{"num_hidden_layers": 8, "hidden_size": 256, "experts_per_token": 4, "d_shared_expert": 128, "hidden_act": "gelu", "moe_layers": [0, 1, 2, 3, 4, 5, 6, 7], "router_score": "sigmoid", "routed_scale": 2.5, "init_std_router": 0.00652, "norm": "rmsnorm", "tie_word_embeddings": true, "optimizer": "muon", "max_seq_len": 512, "train_tokens": 599500000}
Below are experts of layer 3 (counted from 0) of a mixture-of-experts language model. Rows are named router (the router's row for the expert), up (a neuron's input weights, with its number), down (a neuron's output weights, with its number) and show model dimensions 0-255. Each number is 500 + 50 x the weight over its row's rms, rounded and kept within 0 to 999. Numbers have three digits each.
Before each expert's rows: a language model's description of what the expert responds to. This comes from a sample of Wikipedia text that the model never trained on.

# expert 0
Inner word fragments like or, er, ri, le inside longer words (ign-or-ed, Chev-ro-let), plus commas, opening parentheses and year prefix 19.
router:478477550491435446498489531537516551466476486479458507438483519430500615526489455452542423479461535468552490507571463530539452454456429491480545514537470401418430427449559579486575507523491538570493436409561477485537546448419461543470477457502431524472578493447496431466591506603581460598514474529488493484515581446564500558530498449444537550536604570410510404504575506458467631410544499505475522493553433513497548565543420516572522580490541530529544493457439458537516463622418555447546501517535489556492513517502499554567628513449500464519475467498413479502430585588534540451439484471578508506475512485526479524435481512441468425563494553567429532491439365495500475502573480424443530555510511435402431470473458458567589539528509513519517441465495521446607530438505576
up6:451471571479456517573537510534515557384499509425448488468556502495465543525499474414614530503470570423622459474521416608475502424537497487413508503521494460464442531524498547496451554540520488494535515525563489604591494571490508462486474456421505575463490599489540419600494423580599387489494471375455569494563509506409523491479433464486505493575531437503618552508472493495470493507555523480472479459520499464579505543514549579569501534491566491549568474392458446371480431609458544476478519560465499504507559536384492567510541515475513528464483465516454432484378509527536569458441454568567574479572511536534471506499539459394567488553525442462590429432501393461457462471462510446475465530530508504531499481483448567507543490515575509469587496498535492430505465489441458
down6:492576521538550491510485485480561559502535407493459433518464582514598362501557548459566516479564516490492514559492511548438594517374473480527494442503407476535447554560507475447535481531553476605510423472464452398538571387413628452491455500468507560540476524571543523465495505427480562510598448562558436554497433519506467486498405524519546492536529429414573442520524516460514525539537462563471551456444535516506545439535420505411567481511520442445480526453536450629475528503473480456570498445513446501533427452535531449527501428532391498435430541592589555475432466549519490420472549543565380493563531494570480461491491516415520505489451517464446517572515494566535566415516459533465582497534571496481530467557501535537596496512447468509481370496499465476494443507500540
up7:539454463466406504540528487449512546549491545524467539438452567431472566567488533554599422503556537482538508435460397510524502427494374492493559447431511470496484497573455588455379601508472550491458526561521466489500561468451456443479469505573437508525499424437628525465480541604527576466545517472477516488509557489458506509499486476500493511479541497511536445505395540461589511507420503447442515551616527518461524526608375480500509538523622408450610550370512516537519529566483449431444522560531463482458483550507495491567468472481542450485429405474478532570489560490643453527422477495511510520530495522486539488490588495388493480589500521550591468435485451510528393487515453459495540527562509423440537477439518465462522541498454542513433451498493528501526575616513515
down7:476490432469481487490514471498477544479431493460478579477484465493511435434512540490558502509466430410477569486581531449475359528492443489492473487561469532511464464450494550570417528518557474577597506497415547474489557555564430447474508502469545564461582499474522462436462427548558502469444569469542443451403480509536508547443498474526439419433438596476566518478542563576555432560432558498480584465481478448549461461593551534500446543469517492455509481540572548390556458464518491521502501572617450573515583532472614517566473573491530494523524483565564475431526444409488522450434539632494473482552591448475545535466551495555474522477447464497515578453538507506577554422451469475610472540524465508586502459470479575497445479481386380423462425548519462555526568494570472
up8:497527433453401485448465465486493501437512532469426463437511537528404630588476514439540513490513507490557505481586436507540503593467524446492542502484462465542511450455497506476498487540467496449513423454603469649501421504414472479485513592528523542443479590482497501566503456515589407479441461633460492443504479479445445565507460381524504484467496524482522476485522494454469561469480634553471491459505555546541539485569495543463538529470454474527621517555431435443465527546487543527575495441510540564549572506548501524419466491522512530455537458550557517475530620592492462507553460435574410533426565533436546456506592530508533571477576506526538501541513489454477479567465489404429483454484465528470510554476433427563417587550524485464460392381514467500471436497599576
down8:509453573534533419494518498515623452471481552515510513510520494483508531445586478555502482458443586551445335448459538427418444478543454512464528469469567544465554552443455537432377511420450436509590556539511502393560473502543478548458475507491532445524423381550487529567489534532461531517470431524498457564530472447584478508494557442384506536581601580474506468570496483484497482480512436434529612566451477502475541465472474468541544459559554488493502523572511483499562518605463552497532461503502527558553453439490608462500516567470393489497574526518499480530498386426508519483410474553469384529471463474436492488423636531481580530546496520445533430409590564545479534452473480476470539485537454450508529555573593525503516525496555524494474446550508459547461432534438535
up9:548516565501463429527534496492496498461514427415456401381457498540502563586542465524567558454527464506487403518572485426517441534513509438405545494478469452499458556462435547559560471531480497466472495476485516458574591557490452551478584502511487454473541508454428558481495483483516431575498532561511573473416507515437472429491471530499483595441514522428571563493532476556517589493565571477546439497494439507574524589486576416493445476522421467529498539445469487541479503538566488501597501503617516484468445477374514534561598512466391467479476524526446434534566513589562435465505477425527571480516538454461492496478531602507477495543431555498514490462465389524463536608529503448467380509534489515476403511545555406492631576452551545520538431519415423515515544465481591
down9:489431564512443505524488561603519436522499508458510585557473488443553503455460451458533440455442527521500534638444534516658542515584500523429414441509512548399547495411554528392479496528484491425511492498508484437564562569488529516483548521574486500444483482424495428552526574450483493448434595567495450514502634535529550450475541514406475543428434447481540518547427542590447465496480507467549509470455497443555565483460553482419549452522507506548532540547489520449512525447518476454601462547501485488514566494442549466422465517499519479418444499587405521534539457456583513454566547427497441518412476417539427555483554498423452480460507607444568540546464588525425513510486551535550464553403552465526499473539471472395527476559517479619505419553466474500507543541489459
up10:474484508494532520546574528410482443504517516454527465428527563530396579506474433407472450525476487400547550521552511484457549492458446474523422542470497532432520520457453569492519596501546505488615567542631460584619557498470421498389497532440453503442534509550635465598496446407521500503532501515511504495566436396519533462504528415490486561503539472514445457405518480458525616453459568515502517430490502449429491562559393531546468502491543456408597483441432507456442497592497512455526526533564449510587448499441574510531497488460451493588526485528524502539478562538494579467502466483441540465540507568551537420405460496610523501433522559557449550501497491487510506466482530426405509412474522484524548524435523561475494558477476482380496577529467462520488520529608464
down10:527437540482534460476557461536567612528464507509501469518473554427553500519487532610433492549477416532554488429511540460511506454515532504515504538508474588570526529511541524585456521479427488573460409571516519497516512414459478536559505538559556537469497490531454521440511449448541437546486525545453490482507537551520445580519591561445409581458377432544431428457495452511495468579490465454578480486487397490599424528458566494615488475552476500521493541508494450565573488459535504463443503528475534414481518440514406474413497514544550546443481521461481559561510454374473494524545537509467469456485447510438549567513577513560553538526425415534517469652432517447444551533473418503477493553362612528531437449440524477480458555477511460555494547513430406492501612437406532
up11:506495463610549543442519444488528465477522485507509582450549559480485488488522480430541478494457426459509481495485584548528439418504617505484477473515420392494374461448503479520469625398483527494448511425488475514581444599572488519492488555510533531512591428488406378501397517499561432536532480593475618532522530561542516578532527531517496543492544442492515488451531539569550585451501581556457464516506472473583497563487481493507603577448551519490538457529524416505467402467452471432494630490571474489503540522570417459529540473484458535562525505469568516518429461497528527425444420509564488512494515450552519453499563493509504440414524486538577549527421425517491474541556509361419436457524549575518506493498398431518552485548536459434457509582467471461426538514480459
down11:515465543527442483505477423466471511456525623421571580527467509563497467506560474506516573447563534432459506396445480516502520528449396529555567547555530463486549588570518583397432475473543480466514479454506449461466518534448628483516570489558565414502448515537496448458429497494488495497520489493453525424574521462517422429525543505466546477470593537529515442488422428395488554489444621515528471501533499484486522523567426586439596536493415458584531543481402517486472493594574506510556362467377587464559514504548500519436507570460476465525427482484552458543548527529520499476534540496479476451556530497456449461476482480421602622503497472473379490451462440491462541474522423517530567515529489495469489464436573490513529576468559447590487512466508522581462439584521565
up12:525456565421494405548448422465506472664454482538533527425512507421427477447524518471538567529371544559472414458507418461542454459513462513484401529478529490449475548413445518518471573517482518547518453514495488441460503438521426485533542517512428650368562486475508463486514476480500505517544521519544481539600508446583524516589586431507510556553611486471488444556496554489507508398496530482546404588451527506444470492478488448582525544526527555555487540459480514478556590587452563501546522491505490561448553495578455526519502521478454434423473399525490524493507510562561485472526552474490461422486518512439486518501557574330503482465488466455495553393538517445537506513530523533459485469475447572447596463513426547607486463522523514478631504434503487520477576489510569
down12:445450471514534496563554460522529532438630528444438505566459422517544492533542524475532479506560526500502667541502467437494452555430558571509473518549507469575582431464484481494496437429458477557487555468532575456500546555473430542432488413484491423510380547497479489533543498518517460465581422463514494503478501527535469483550481584417527501384584511527403500542495553530606419512568409544531558469417550526599484425506432521469423502579443520452474554421579467492464561479457450481465539493478541559550565531436543556542542555460520472488510544490488448550470431493438560458577499508482531487496550475579446459560357521577419550511445457570439557408433476415563424468479488534511537489552538462451520578557452423462526525419572469525487485523450568484507460514499523
up13:525518482527429481564504420542422565492447496566446495407385528475573531422490467541425540513460553428538514477538402526398509390496538567509505479547509520476583437604498505498615450502510496503398457464524399519534570487496539513545569444518561423609600478496457494465507613557454447476426520461477557418503504509523486557492483443520492550431601467368575546433471430495465485524496547518425519430582584526505481524475525470539496525555604508553530520404515516540543454534461431400546536441636476456397539498444511571547469496466498464575547467521507481546402469532512465483479488532506463325519584484485564495489516521460522502556534498505581522518554481569457456469476455529525492518508476526577504502466443422564445539513441526476536522548509488481516498493466526
down13:487454467488465421468522512503502602512493445511484475399471486562558551609514572541457439519506488499458444516525507484489522579514500576497478541508516535482492546516558522502526529498538474528502587428528568594521546441524533558454460522510482400435432531525513434410529466441491555516534547389483463396495471571513447518518410440550443549436419434531457477639591491414518454532495468467476526411470478428478631433544362493505477588433516540534501504477557472523552473517535471574523539466514457485491521576416454508494550579449522492465456495634439436535463466510484502498572564544532595537418454515529465573582362518551530509471513491571488448508362461540536452541554468579504481471524502434536444553455429400560541519492559509441503449553498498467539512435522559
up14:449423443563417450499418507619472544534529465564505557462428535488448553475514518607567606465546563556533452397444446389551599480527503422479522446446440459526497528578489482442515473526486516563579516428568442477544476523523575463520441460543485453452532504511522490527496530625432475533485556503523580413448518487486495510511503457484441565459615552556543497438558415477548489428500522506458460508489505491522542487456425461463507510528563528460477587465410484444425507496531620451501553449587423510561488535474442529543540531400561467548499388457521506392520559553545430515501455499517542560376568469475496504491456493509454464472553498563474517413511454500487494528569492443512606486566411491534494477538449577499520495469493474510479386536488484526467536555584620
down14:573470465487509540555510439472563475536423533421428504420517460582498453483495430526538529420480534477443506533462465582481492518504545503551477508467539545497496582587478460524481498522590443500523504455424454398488586537533540555445543455511521556468478502435523485544534489431547507470576438518502479585533537581469609500534512515582494445423499515495580440449580546431423477488454501549477544435633447518516524455490478491412521516470461570481489537590496549442490468394475478453405526544428509450471448529447564463538571502610501475466634566440520532500469413465465470484412492476470495516609403511485465530596418481512525517496459462472525490444502542497507536468514496529485369520558650505496599541513420560519531359524544557564465441548462462483556485563422509
up15:388578430513512477536534598604478558479400483496522471507455504440553450507456445396487462447409547457473511445612578526444473431537430564553518576460499453462540545535543573489459488448546588552455562455511523529556482511446468469498578566502526560457565479417472461430416599493408571493508432503521576539441400488470490502569410542433477483448522481494470532458550518513444526443528492501492508510508496507439456527495506427537619531538467526605587463491501554494522525483452524476549516437470499459420451516507478507573414492481517544537552571464503513494508637518593489461493504531509513490431547556451403457482535461531528389575495498482487521502456463479447451447656491520453523503441514522505410450555510454524602509551463499603458551609532430471565548495457490
down15:561519482430458525398464500474490434477480539509517506559528410512492587522487447571574582491419519403499518577561614463504407391612587518502541565458568496522500568420479491517526418524419440436454524482568544471506556504529481584499523500533447645573492419450356442572451491436529480517512502487621563557512585534498518520585504452464481458495408461460560490482530491516514486470568440547509574494474525512551445534439575535470400524510413413429598480502457390506474495432445472421544493518478478495510505490512532450483536481486549521469514465562450466502553549519482484446495507463592454434535601455480525511582554519449504518443510462566591507498498464515530508489461568528475451516384618520516508532439422486446536472486525506490528516522387512472491500526568476
up16:488532700502532520454460552455528559561393517498538526513434448484428537540459445412506521520525567575567418474575508478469475492485517528499511518540492514469386441544507531556578456402487453445464504503483584557455561550472470447526586515550544469478530532525498442417479586621572497533440541555562480480512531505511484567449433427485492521489559450542500487544516456459455466366570446426473502466513472619519490429490492486506492518453557543464455601460587479489509487608450533452557519547537463517485456459525517535532473453434479463477478531405552523448436458508454464430448479503472593552522585500481508519384479525468513577499535532436498542483484419504466528544513553469440495675482532524474470417413590517480535481483442499430530494569567519393503566466522467
down16:516466429471586463525544510542502459465579465527473487474519426512550528451449520447480386520468562438516456620421501562623514487435547454593501502582423552492501516411438441513518483466490533572507540539496481553496458459446466442525555485468379496523616500491537481524491614455472520470456538504482458480503556568491466508545479421489561497525545541397539487514453491430459516442454557530502478471446550488503508506424445431504474469552459586483534441565454553527498504480399429566539460469447448521533574484561537478498558448569541397481525564353449481470527518536651513479627533562503378532505480429588519491510520498488530507442492428518562524600491537476478489545430426459522531463545550469592598581554545479550505474506473571453520489491515484446558484415511419
up17:477486484561464451603501559459468485574447470450534426400527484582440480514505559477464564474436510527493480503482439484461493532428495391489451484545476428362495538556474477506485554450516546532471491448487494498562467515462485524416567501557488474454469502424503353572466539523504474512526536498473456469486497494553489455523491428378497533542480555490564500568588531584568630382422568496553537459585442560565466426484508608459497523510550547543486512525517490460467518537551550556456529526490553462544572496470535566520536432523552421424511525615431516594481518533477430381475542530503530478534468513417484565525440514346483493531478528585433524543478512548485418487470498484524560516590522417458575458526423538468509474502518503584506582400416462580552540479507522
down17:410496549536461486515532570515529580542559522485530477529406535506552493504419487471494475602522422397547504555486471517457427439534591511562458579535524465470429548563468478507488495546512544417481507442521545538416540567560488472602509513424472439577542461567432528495381498558594457469449476565521486486553485609425568517450523558548558481390603485394466453471448481471454478567512522494542449591468519420563472502525517458464512496552404467417461486434450528421542571562461473455544508455541466451456440574481403441429485545429531436477505591389491493508567551567534570468565484502547514561513571437465496528531472523492496552556576502496499562514419540578508459510485495598532460533445419456507452549551536487508530544536489505407429458499553436472423444496479533
up18:530412519439561448507517502556567461431516550461491481439507485522392619462428434479607504504456523460467351515447546459528463487523413515452524533510493430494470505532496580449536545422556494426433478482492509474522517445451553463482446536399520468498516563360521475482524459578481521500475518582509560487566545468517517509546478429514494521497539525508496313475528517461531502411482501514506475598529520454588523555587470494432406554438536540623467482554493509552462482490578581498531446472485531525504481516464449479456468526567516535558522390527486470576515540425528589485561576503469512436488501440508533514459546599537478456626518509536446442511456389477567545474605569512406495486562465509406529476453519464592522494477504445549517478491475501497552604463576539
down18:501503529454406522529480564477452523527472366553556382527501454488487469472564485515454525541504463543554461516550633481604509563441470481587455524549542548521430479455450551443454459486467497520497573568519515448376504570520458601558576458502479464520395538572443497518466510455567394437523560510531452539423390441513496510496473511513526544502553526403512503479478453547472464547542435520389499524416474520439403469527513614478457443467476416437491505477546574505507462508502484500575575522508645367495470545541509515500503488496548478516511513497578460528509561509563533478539480523503486547508585514516513490588462587484407528572411477543493515434459493561463448498524492488500471492431574498469494524493492568577532518480414541538411482576558467389416434511506604
up19:559447490461551454464490443531503544554544557500522385500584486479472495434448506458463442577458519520490393518398424448430508474499492488513524506552500517497484505435463510438461442431569477468465529508470517457495494545422443538508521562529452522467568499589446428463552424535496548401514568516515592441561476464516537570549474533436503472522542574462498449512528480524491535465501514577464435435451510469545567407562425511489478529479533425520513567531541499419465564421466520490501421478539503611461501514503409517548513493514486636446577514542547463521526561451556500437556510589609489480510545517500674440568590545435369431543570510494467532435523476555438529503537478478489510549504465325526449473494560527531552537501396463526544602554540576482494504444450498
down19:501429521565497478534485500515531508475457568483471508512524483440541497495540482481481534530550541546543469492506456469612445588599558554471463553497541519509544460465478419549587571543467436540546547372516489530434437452495428540462494459464435523527602498488476479608494499419563520474570484497497430454455503473498614481518495409561463446505474566604498473477529510503561444486478502490477576641447456538492568548500525485492552487573481525476476498459504533472430544506588565535452471484563395465499481482538507475508468480469471581452433478564526426445459502614418368524450411425468522460472566565485558512540436424514447425626418521509573475521451507482474466444579517567544526510489495533418502572520484477494553421483547591390563399484407464506593495500412547
up20:462485555615575493397439449568425601424530581442445525463587536584513611481506378592514489416450496409567449594557461472515424552469471520545449478395518471476400424448486547489567577505518534557500357489584448549471510431466470464460521502539459489506457549466483404431495465483445363429428498520509459550484540503530405522524496419494492512455494516473549447500486494517393564459429511535461527442542563550467560466603580529545546471504509522477485457437507555592509404633479483596571576518563426543410483542497480550531577549517551483456516459499463536474524435590526571554528516465463514527479510493539438485529506516480517426469544550525469519535505456549498490511503465469498440502558548471459502518541452502543476509490514494533469469527524583500558487495534483
down20:466566554436634517542527521433526521444574484490460566503474456480518507469519548425395467484502435474484544567496482494495511423476544493553396520543410527547593426492417487558447566497434487503454490475505550446558503572470574587469482460474496532540530457511445483542578539482494497385434451447520543396452501488477560558507421529504489467490594458605512494374502485578557494514568429464472419520549576521487541520501500464552523459412562425387459487536549541462509490448551472465531525572563504469503506462441527432458421445530552567420552509518502532522538477511409599498534551474432465521505509456502498492554560562474460474537499499415488449488524452501444471473589597448467623522618481604420446474585492496494533522544530525528501480525432549534450626405508462
up21:511479548518469542467474511496489529497544490535454579497526504470517577513570565403497477480427513549549517518588490473452449478472510450498424502506438317440509512503548586470538518494508476514527521506493516509521473577459572450515520500539456498411498417422381510550494442449488516514503448496520536494519457434497476477602430379480425537452540574433560582477561492454477546457575551515501443366451533561620488558479592564426552585472545478508486509518476373516421538592524507494602611543463566522538515480498555528401536564549544501512577439559483484459436509518495430501494465444582486459499429516517552475440434466479526455559583543564528574567408510495528443519586442489507373554485467483462502504473499441467447434523535497499518429568514547476507458447607476
down21:550453481568430484438439468490446467448502517497558426500442480520471488502409449465539511590549555560503461470527550552472533505493515523475479456456604457507529472593511507521568492476509485479589526506525505489469429493588471498568418456434488480362453550537370524513525590563553556516460525458611485542437526439577531546511444511539545488460581436501390443449490512477519499455439475471580533414560560482461484471507463462495468408432553506504487542458516463482505514416504541434383536500524465513387470583544472384500480540447557523491565478484490482442482414527505491649445567478484494579541538560419432541532575611562607627515464484418523514476476511551403533498485579430530531458539587497568512482499524541482559474478460479536487569498449518503433555564505531
up22:459466477471455485510530466420523489517514499612426471433527539513512539527461531484502589508453503487484492451577540614432541581516481469490455567521547471568513497522522462448535491447493581539463516441415552618599423489449467609356480471550542513490550592494567548489552516529477492587486489431514491530457547541550606544431418493445527484485457415550500418503606513499438506513564542591446456541466546505587519529582466500499488541563431487421460539386493512496489475505424455555524529403630437539443513461555584483594430496462462599489495442501461540495475520472482397420496463452570522563430505486526533486437500433553472482584539542441501502431503485500471491461539450435491475493542492475523418488503528401484557599496531523516510472474481496543490592451424387
down22:616540532457493509502546480482542438524544492546515507549440544534557523360445494470536453391550487556465394523531489472486475493481462583413483454503453527450560479465581448530539596529518638502537480448468594495472532527523580450520520455503478576521464447521527511549505523450576467488574577550504455548449462476443497563543526428442470448533510461454521508452436576430436447521479518561495487568510569497452576512394547593623520503424462549560488433528492600510484522468447483492461510442503443467544613538547466461416459487498446565576530560540462471563472511435461465416527439552484483445580572547511525530447523551438583508513417501395552470563553504437423461505448560390490475573539494488463544468412474516458517524516527471475452607505431483417486450432542540
up23:616478486541408520429525552568456469457530549627510477633576542434548526504544467473480596485429521476508476462530543436563477512455561549472484487509659549446515462460435519493553541483497562549510440525501490527588577426552470548391561526550493549577477533452443525534470529516481495525486430446519465591454511467491506584489464505494487484497446533476445472472624481460445469395513455573505414500485418433528471446425513546533476507482485489469548488577425524511538508515496519485603459533603448533545429461504476468595517455491564499485500539512389490521379523486605500519525474434507436435512419542441431463438511426553503546555459573514497555479466568458386500501559514453479520491546447424493523462512349506551510505468497464523526483565437539559566556505460422
down23:442517530533500447390487506430460507422491457483473596528534530528549489476542472444526453506585406512577545523495521607603493489495492443522534405562413511609433485484455604533499440441512538418419463519440518506394500517464490496524518457524525491441492489527499586391438574475485476604512503579453573457505553567457452473535536419525560581516464594407503475518531487452507514408514516469636494535541485533516542607581453499467443597543480455550490443460524444475527501463450463534523473525517474548398516516559498505477502458519467566425439500438521489447412547517537564522563598488539442453456473570511457556473416434578489497566576432444530476496535523469537453535490504539425480530584420512552540439508493407462532453470440494481486559480562438553464532564506617
up24:518494421600510479456457466484443404404434495443518534540501501604505554479380425564495513529432541478552438510504495523500506469500500568521495516516449464505631447437510420513522546510488495526445395425473516547520507486474506514523556547472529464426480434552481539476446555516527486495499390562507452523578545527562500459447475434468567502511607524442454580439547562551512562435443527551533521512472434452518548526490465481521445571562547457570556528493475351540508442520451591535432474477517498478527491412464579471433509420502497504523443498555455556547450471670492478560420435598517579472545471517438458515509630574448531541417481595549559491568386467545488465403516476500479545544496519458505474486505455487424545458553495567440535511491464488484593525547538564
down24:531550465471479533521488465525399549514513497468525420532522493541541611562497467440612496479579567526514588499517478406551539539535492524559564527517377534429487498581527519500597549449568570467474462627548482438562554488612477470481426502530554445508444479477563469516492503510513557543492475443553539425477553574410508456490507452481526535555563479500542500440490523532464365491447570506520462443549463489557489453486513518470449503513481485437495491578558526451409621490391557467536464531501521541465614520483452563503455430580488414491493412581423534505443492484469512429529463537524461447567484416496479472519420476415493445469443473524511620472428506364423438540458479562555480444494450544511579571419558498494461485497539472516477530482462459523520496399600528
up25:434392482464541530476509513571466500391497475524487518425469443511437453479534427533511492478468442470513459487483472457529556499541506525544441516525518433520440511386481507357592566580562571493442544455497533544582520523472464554534569542591493452537535493500541528543450515532535493446485566512511552473501480533618559467545508462565624596425642483559486463482479577514463554410454549536471447541550475545523487554540461509534497536529471479532509518450531493503476438587472617386517537485549462429436617489518403517549472443428524471472417461503464479451505509528583463471505433448519463496456507418465480472488476476460484489509564610469525454507553388573591538461517463485504547531452484438533478441464435517619634506547555517489426497396524494531511511444405517
down25:478425461489408537537453555489532580473477553550548482563489487585432628520558585419500536551538424520463495536467493525495535456499527543517531487534550502572400455511505549462438532484499484485505431516445546503593507613529472445476491471469489616365459483470445494438477500553489500468478603521512489605587442435512399553461496544475596527554520480488483591439521484499471420524487575443489521551482473517466537536557523528514461504573546530534543502544588419422548459548563449451527509590409512502519395477554437523430513522505500573546589493437482426521557498481437529447464449465461556480495531538400480492405513493593457569445434402441515599594508475562545443457424491486466495478553465435481472423414550542493464545444510523492576517477512533480391489422536487
up26:470483517418543511457478484474426545516566459514562546488440431465527560412444470428467495488452499521570460487491534539531435441435470433477477563508485519474468545511532580502577445469477486468522536532486504578546460475463466546560512558534539472547570456524444398494525501475512428483516511478449515458541587540450516600535454430436482448438683515544573446554538544448492537548477504399508448404516449551580471436644511549551498546583450398489514484483519352480579514514582537458512421424572460577569514506459540521533399517503626460483463550594454456438565513519567544545517468513493512533547461545492514460531512406446496522518489453408528566527417504466411521496577478467487461473526496559493494432544584511514528421453455549556568475499488536444568561457446449
down26:418507503446538526452477479488594554425513556502449486449528557439466564524478524469523532517536480480485599470396486571499545417522502450470464509544540506504481402481536568549443447505590573436496433509479521480509497518490444484573416441542538467494567569556399549530511487484453367472578471490450500505495541542463535491481473473485515545450592525463423466475535548437445517605542440454487326457528578514482534553523510580507558502582526494490586473432484419539594501488490453511550529514477502487480404565471523550523526513492485388535486481432455454537432480505428502470454478593494557572629509479519474515452409451523516523556531573501527566548522594573488514496523478467458581512507436563535544389473511428524447524411640554422468460494413523455467529471483608
up27:443509493600537435526534589518464530447445507529563495562477485445549495511525581494450514477421577392592557562552395575485458469432566524522495461511548419464460564464510339497539486510554517499482476521482470532504492540406499556596520462411426565502449446527498427524416465463492454522495487448509468430416505526469514591503491478550433503478504478530526433505486449565437535460535436544488488475577381578558417483473509485583543473555491521488542492437513453557467540509538541459559436483487533463447521458409494492592505573447468537478470524558410525523458550523538502472463506435505503485475540488554573479477512427442498506494502455596494454462449406528596488566484561525538592536471466555479429523548522421657382531541545584489457525529556565538538412544459599
down27:487584637465578525552575513466650462491438452558618489430429465536498522447518488463456436439566450534501478479535438574555443474438479567484443531537519527462438538491606552406418516379505480564464576521418552529480482421496505483450579474445416478519499409409535547559490505519433562482453553599453598575515476450519458467527384371541543472486605390531459414548455574426474467535582523543465471532552457443539478524539491531595560556467468529550531464464473585490575462513530491512450485484515452474497525422479503527504510511526450522516498489500451558557525473586475573469564434479459461538441513497553484501519478564520465448423515592468482493458522537429575506534549520461428457470546560489531466519513442543522520495508482446452456512514548563538481496434450512
up28:496466506537555546480522575539519556448499578565570482446497482437515468490507571616470479553505537508530447479545435470446475433457436591529542487448488632430503427447521433553448524547459566534588453458514519550503524506378524554415509543529382513513458465469511496455410505610534467441523418538521454463511582548509512493497470450508521531520498523485474480489537504462428567378410531464380574508457496466553487412458484515507459465461613487481622488461414469488624463492580441485534569495460439605514494546497417494479511558414448538522549555491586469513466580585486455484566501528574485508454541463505527545478542553468503451542529526536459515403515443469475434555538553496431559521547482411447429456533480445566482543496442459575496466491418504517531604469533573
down28:406594534499397523499513528496454409476610438420499440537542585507584412537443532532491484448491468560577561467493539459477451509482456521454507585543439607390512439503503538414566485496541496564492411474423539484546513412545579491598497394547510566516508519510487474521488517548544442554476596513533431460496524501513555403523456574478466563512458480388430591531485498442419503573445508480541505462534485455512524405493516514572488472454454526393531509508514535459457573498488440475520451474572488503565511503491464422530446573508465509501507552571517436489567628583504507535476523490608497596573495551457387405479390476484535491506479502501420471519480481546480449482498526543562524488491590491447485370600538446554466527543519515484560520475448459527451468546487527
up29:502548540507537494516516530521386418390457427463392535491502615443487572504518451545466482443439561460528496545481640448499369516516398457445493475510493481506449501421537487486485569537578535546490431481499522474472485466537433536528576551585556545471574511536516452481527546453501520570497472524507530472534507511455487534452476446423460508577535402597513416519522463512513490513529525510534499512546549509525539563519485434558363452535437522525504518499401438464471490510486438553543476521499455468447505538474470524539568463554456517510435443460486484606496635509518518474527435511569499581477547514520609463570424523548526567599462476433517511541408481504532460506674485510373469513536421413488509456449457500546549436544436512480396509513520456481540541482618539
down29:556591453599516587482541527476444521589551469469548519598536454465625442560507539463413479506406457488489351499474518474414514503545546507427452467499500491481522458543587526450561541538484480493369564601502430574528514601498407513459487501493499501521459546421487473488422512447563555491506507417556430479509555484517473515475563510515417626501451432423511556458465531541553497525503473375512471543502555464483512426486416514506515459539569553548541440467531513607527565524502562602449530503566503546517462522482424471574430499505478552547427567453513484470512460539583597534527489508379530558424524525584466527469480553520484465510532528451458484465473517462572578477484502484472491424502525517465517473457496522478456490349411538574462447460543521470518438470416472
up30:506513548481567433518462501445471559472492549542509498488502454430553580480464490422517507566463503444506456489500471533534435441460426423579503499582496465507490529488482512437419530521457470442401446501546453530548561468537548445522585471581487431456546522465503446456570481501482533598566537383493579492535525463515481585491449435476514570539499457494579508556424498445511545456439567515520579516545452491566410501546447501567450518511538462532509435448523535459513534574515498447503427490581527546480446474559529448547605459482557498474525494590407496643514539464564460478387443513520442604409464473551471544537552471585483478559504452451498542497493480457511514465576601471514349574549412582359430398446535433490589554497526578492527509481522511459533519518452460
down30:441509494476477604471474525501532524542492612491500467536461546529513483551474511466529565401487550461539420530540536554617468488495515500409499565379424466485501473522619540516534513613495593460478418488525475442504490510571512401552478486520502515526498472513426517475459563521482518571439507480559502502473598452573423466496506529527498478499455461417498438563465508470495518516528465519520536457585468471534546491467580528509478395455527471499467478464554528627443422439489491514636463472564510444507506478479444463592480500504469486513555503508533353572473404486515565669546537448542611517523545385470501506470463461573548469499470524450452533544493519450527481506463639431483505456536373533564444429450450471476475498496397524419480409543501478567500515543523551
up31:557583499497407487438512529512547527427465509442550569502526498434437578520551388453566552486444514500544495515499456474578443477533528446449540503512510381379466410428510499465572448512458577536484501476525509599464482459456528531607529550533420446492440396528462525624511504463537517543458518505463483452528475594505518428573486447552468456492530474389546514561521511547539525440519534511533497454485505535418523488475466522481528561557548479430524545477439469609468475522539613567481486550574457490507404421464555449542527484577562508483553527571549523537549451572589553482490465526461565452498522575363589558403514455504562484474445422508493528498404440517410445451591507502500443511484529505406437521579474495473507444497441565427536461554536500475493507473593447
down31:510466516546509531600476475459496549457429457556464446484443488540587545529521511430503535459443593476509534533473512507524486513485411574426489556483468492561496464521521445473437562582529569525475458539506464422559549553485534545530462395459438526448573506496419516430453477469389513508490472469438554523459466486546491533517498453429491535553538434531447546535388428505494498563485474452397579455459617591558556448614549464535391458473385484507551483484560565445529513517523562540479529489474483584474479583559520495507547456489474537540496459453535551493416461557536498451513634464527375427488394599520423525473511471482503463667451501448453523484470492484569484579472601461481484559566491445517564487469502452564470455551446492479493601514415508517524540544568464
up32:561534437563486506531545393468475532510568526546532471542532564470571573516499482517487519536441440447556483575469518540505538549472466540486517609562505445538429605577488488519625529511434499594443420419486626478480411484527470637504570524516513486500562460445449432513463509549468405535511457440490477460539520459453449459565495411385532527520457517451464493498436428535452536513534471533500465522536444492462437528545545517451511504504458501484493506507526505545457499406449575550572509495461495578466521460526499582569523375488419535495442517544565501484616503586488527418471491553388493467514541485473496460492488424484441420433511403512449564541451539564458564460527502465398429515484561495409546498526401594474625577485562460468567492527514478461498572438491503
down32:401593520455508533498523518482495452484520564492515410476420564567518506329442487466501488530477568500481464513534444454495470547560505489518460477502438426545478518547534439470455465424470446539453477456502530598408579438509451472471529483499530399518545490470460467446493443435499595486524539488494424507519525470544523439452548558555432503410596417448526549473520474529470457439546479475508495540532481448485503521431560501495583476428471508492455519509446587473459520507560587383487551470549458459448458508552489401604452614557580595519535519354529387546475487588539543538541477553506555517449559507413507537529487541598495580501477477517596557474478474519509574523549457492579579533482447523572417502528558498473584483563495508417457551472571397531474485535556555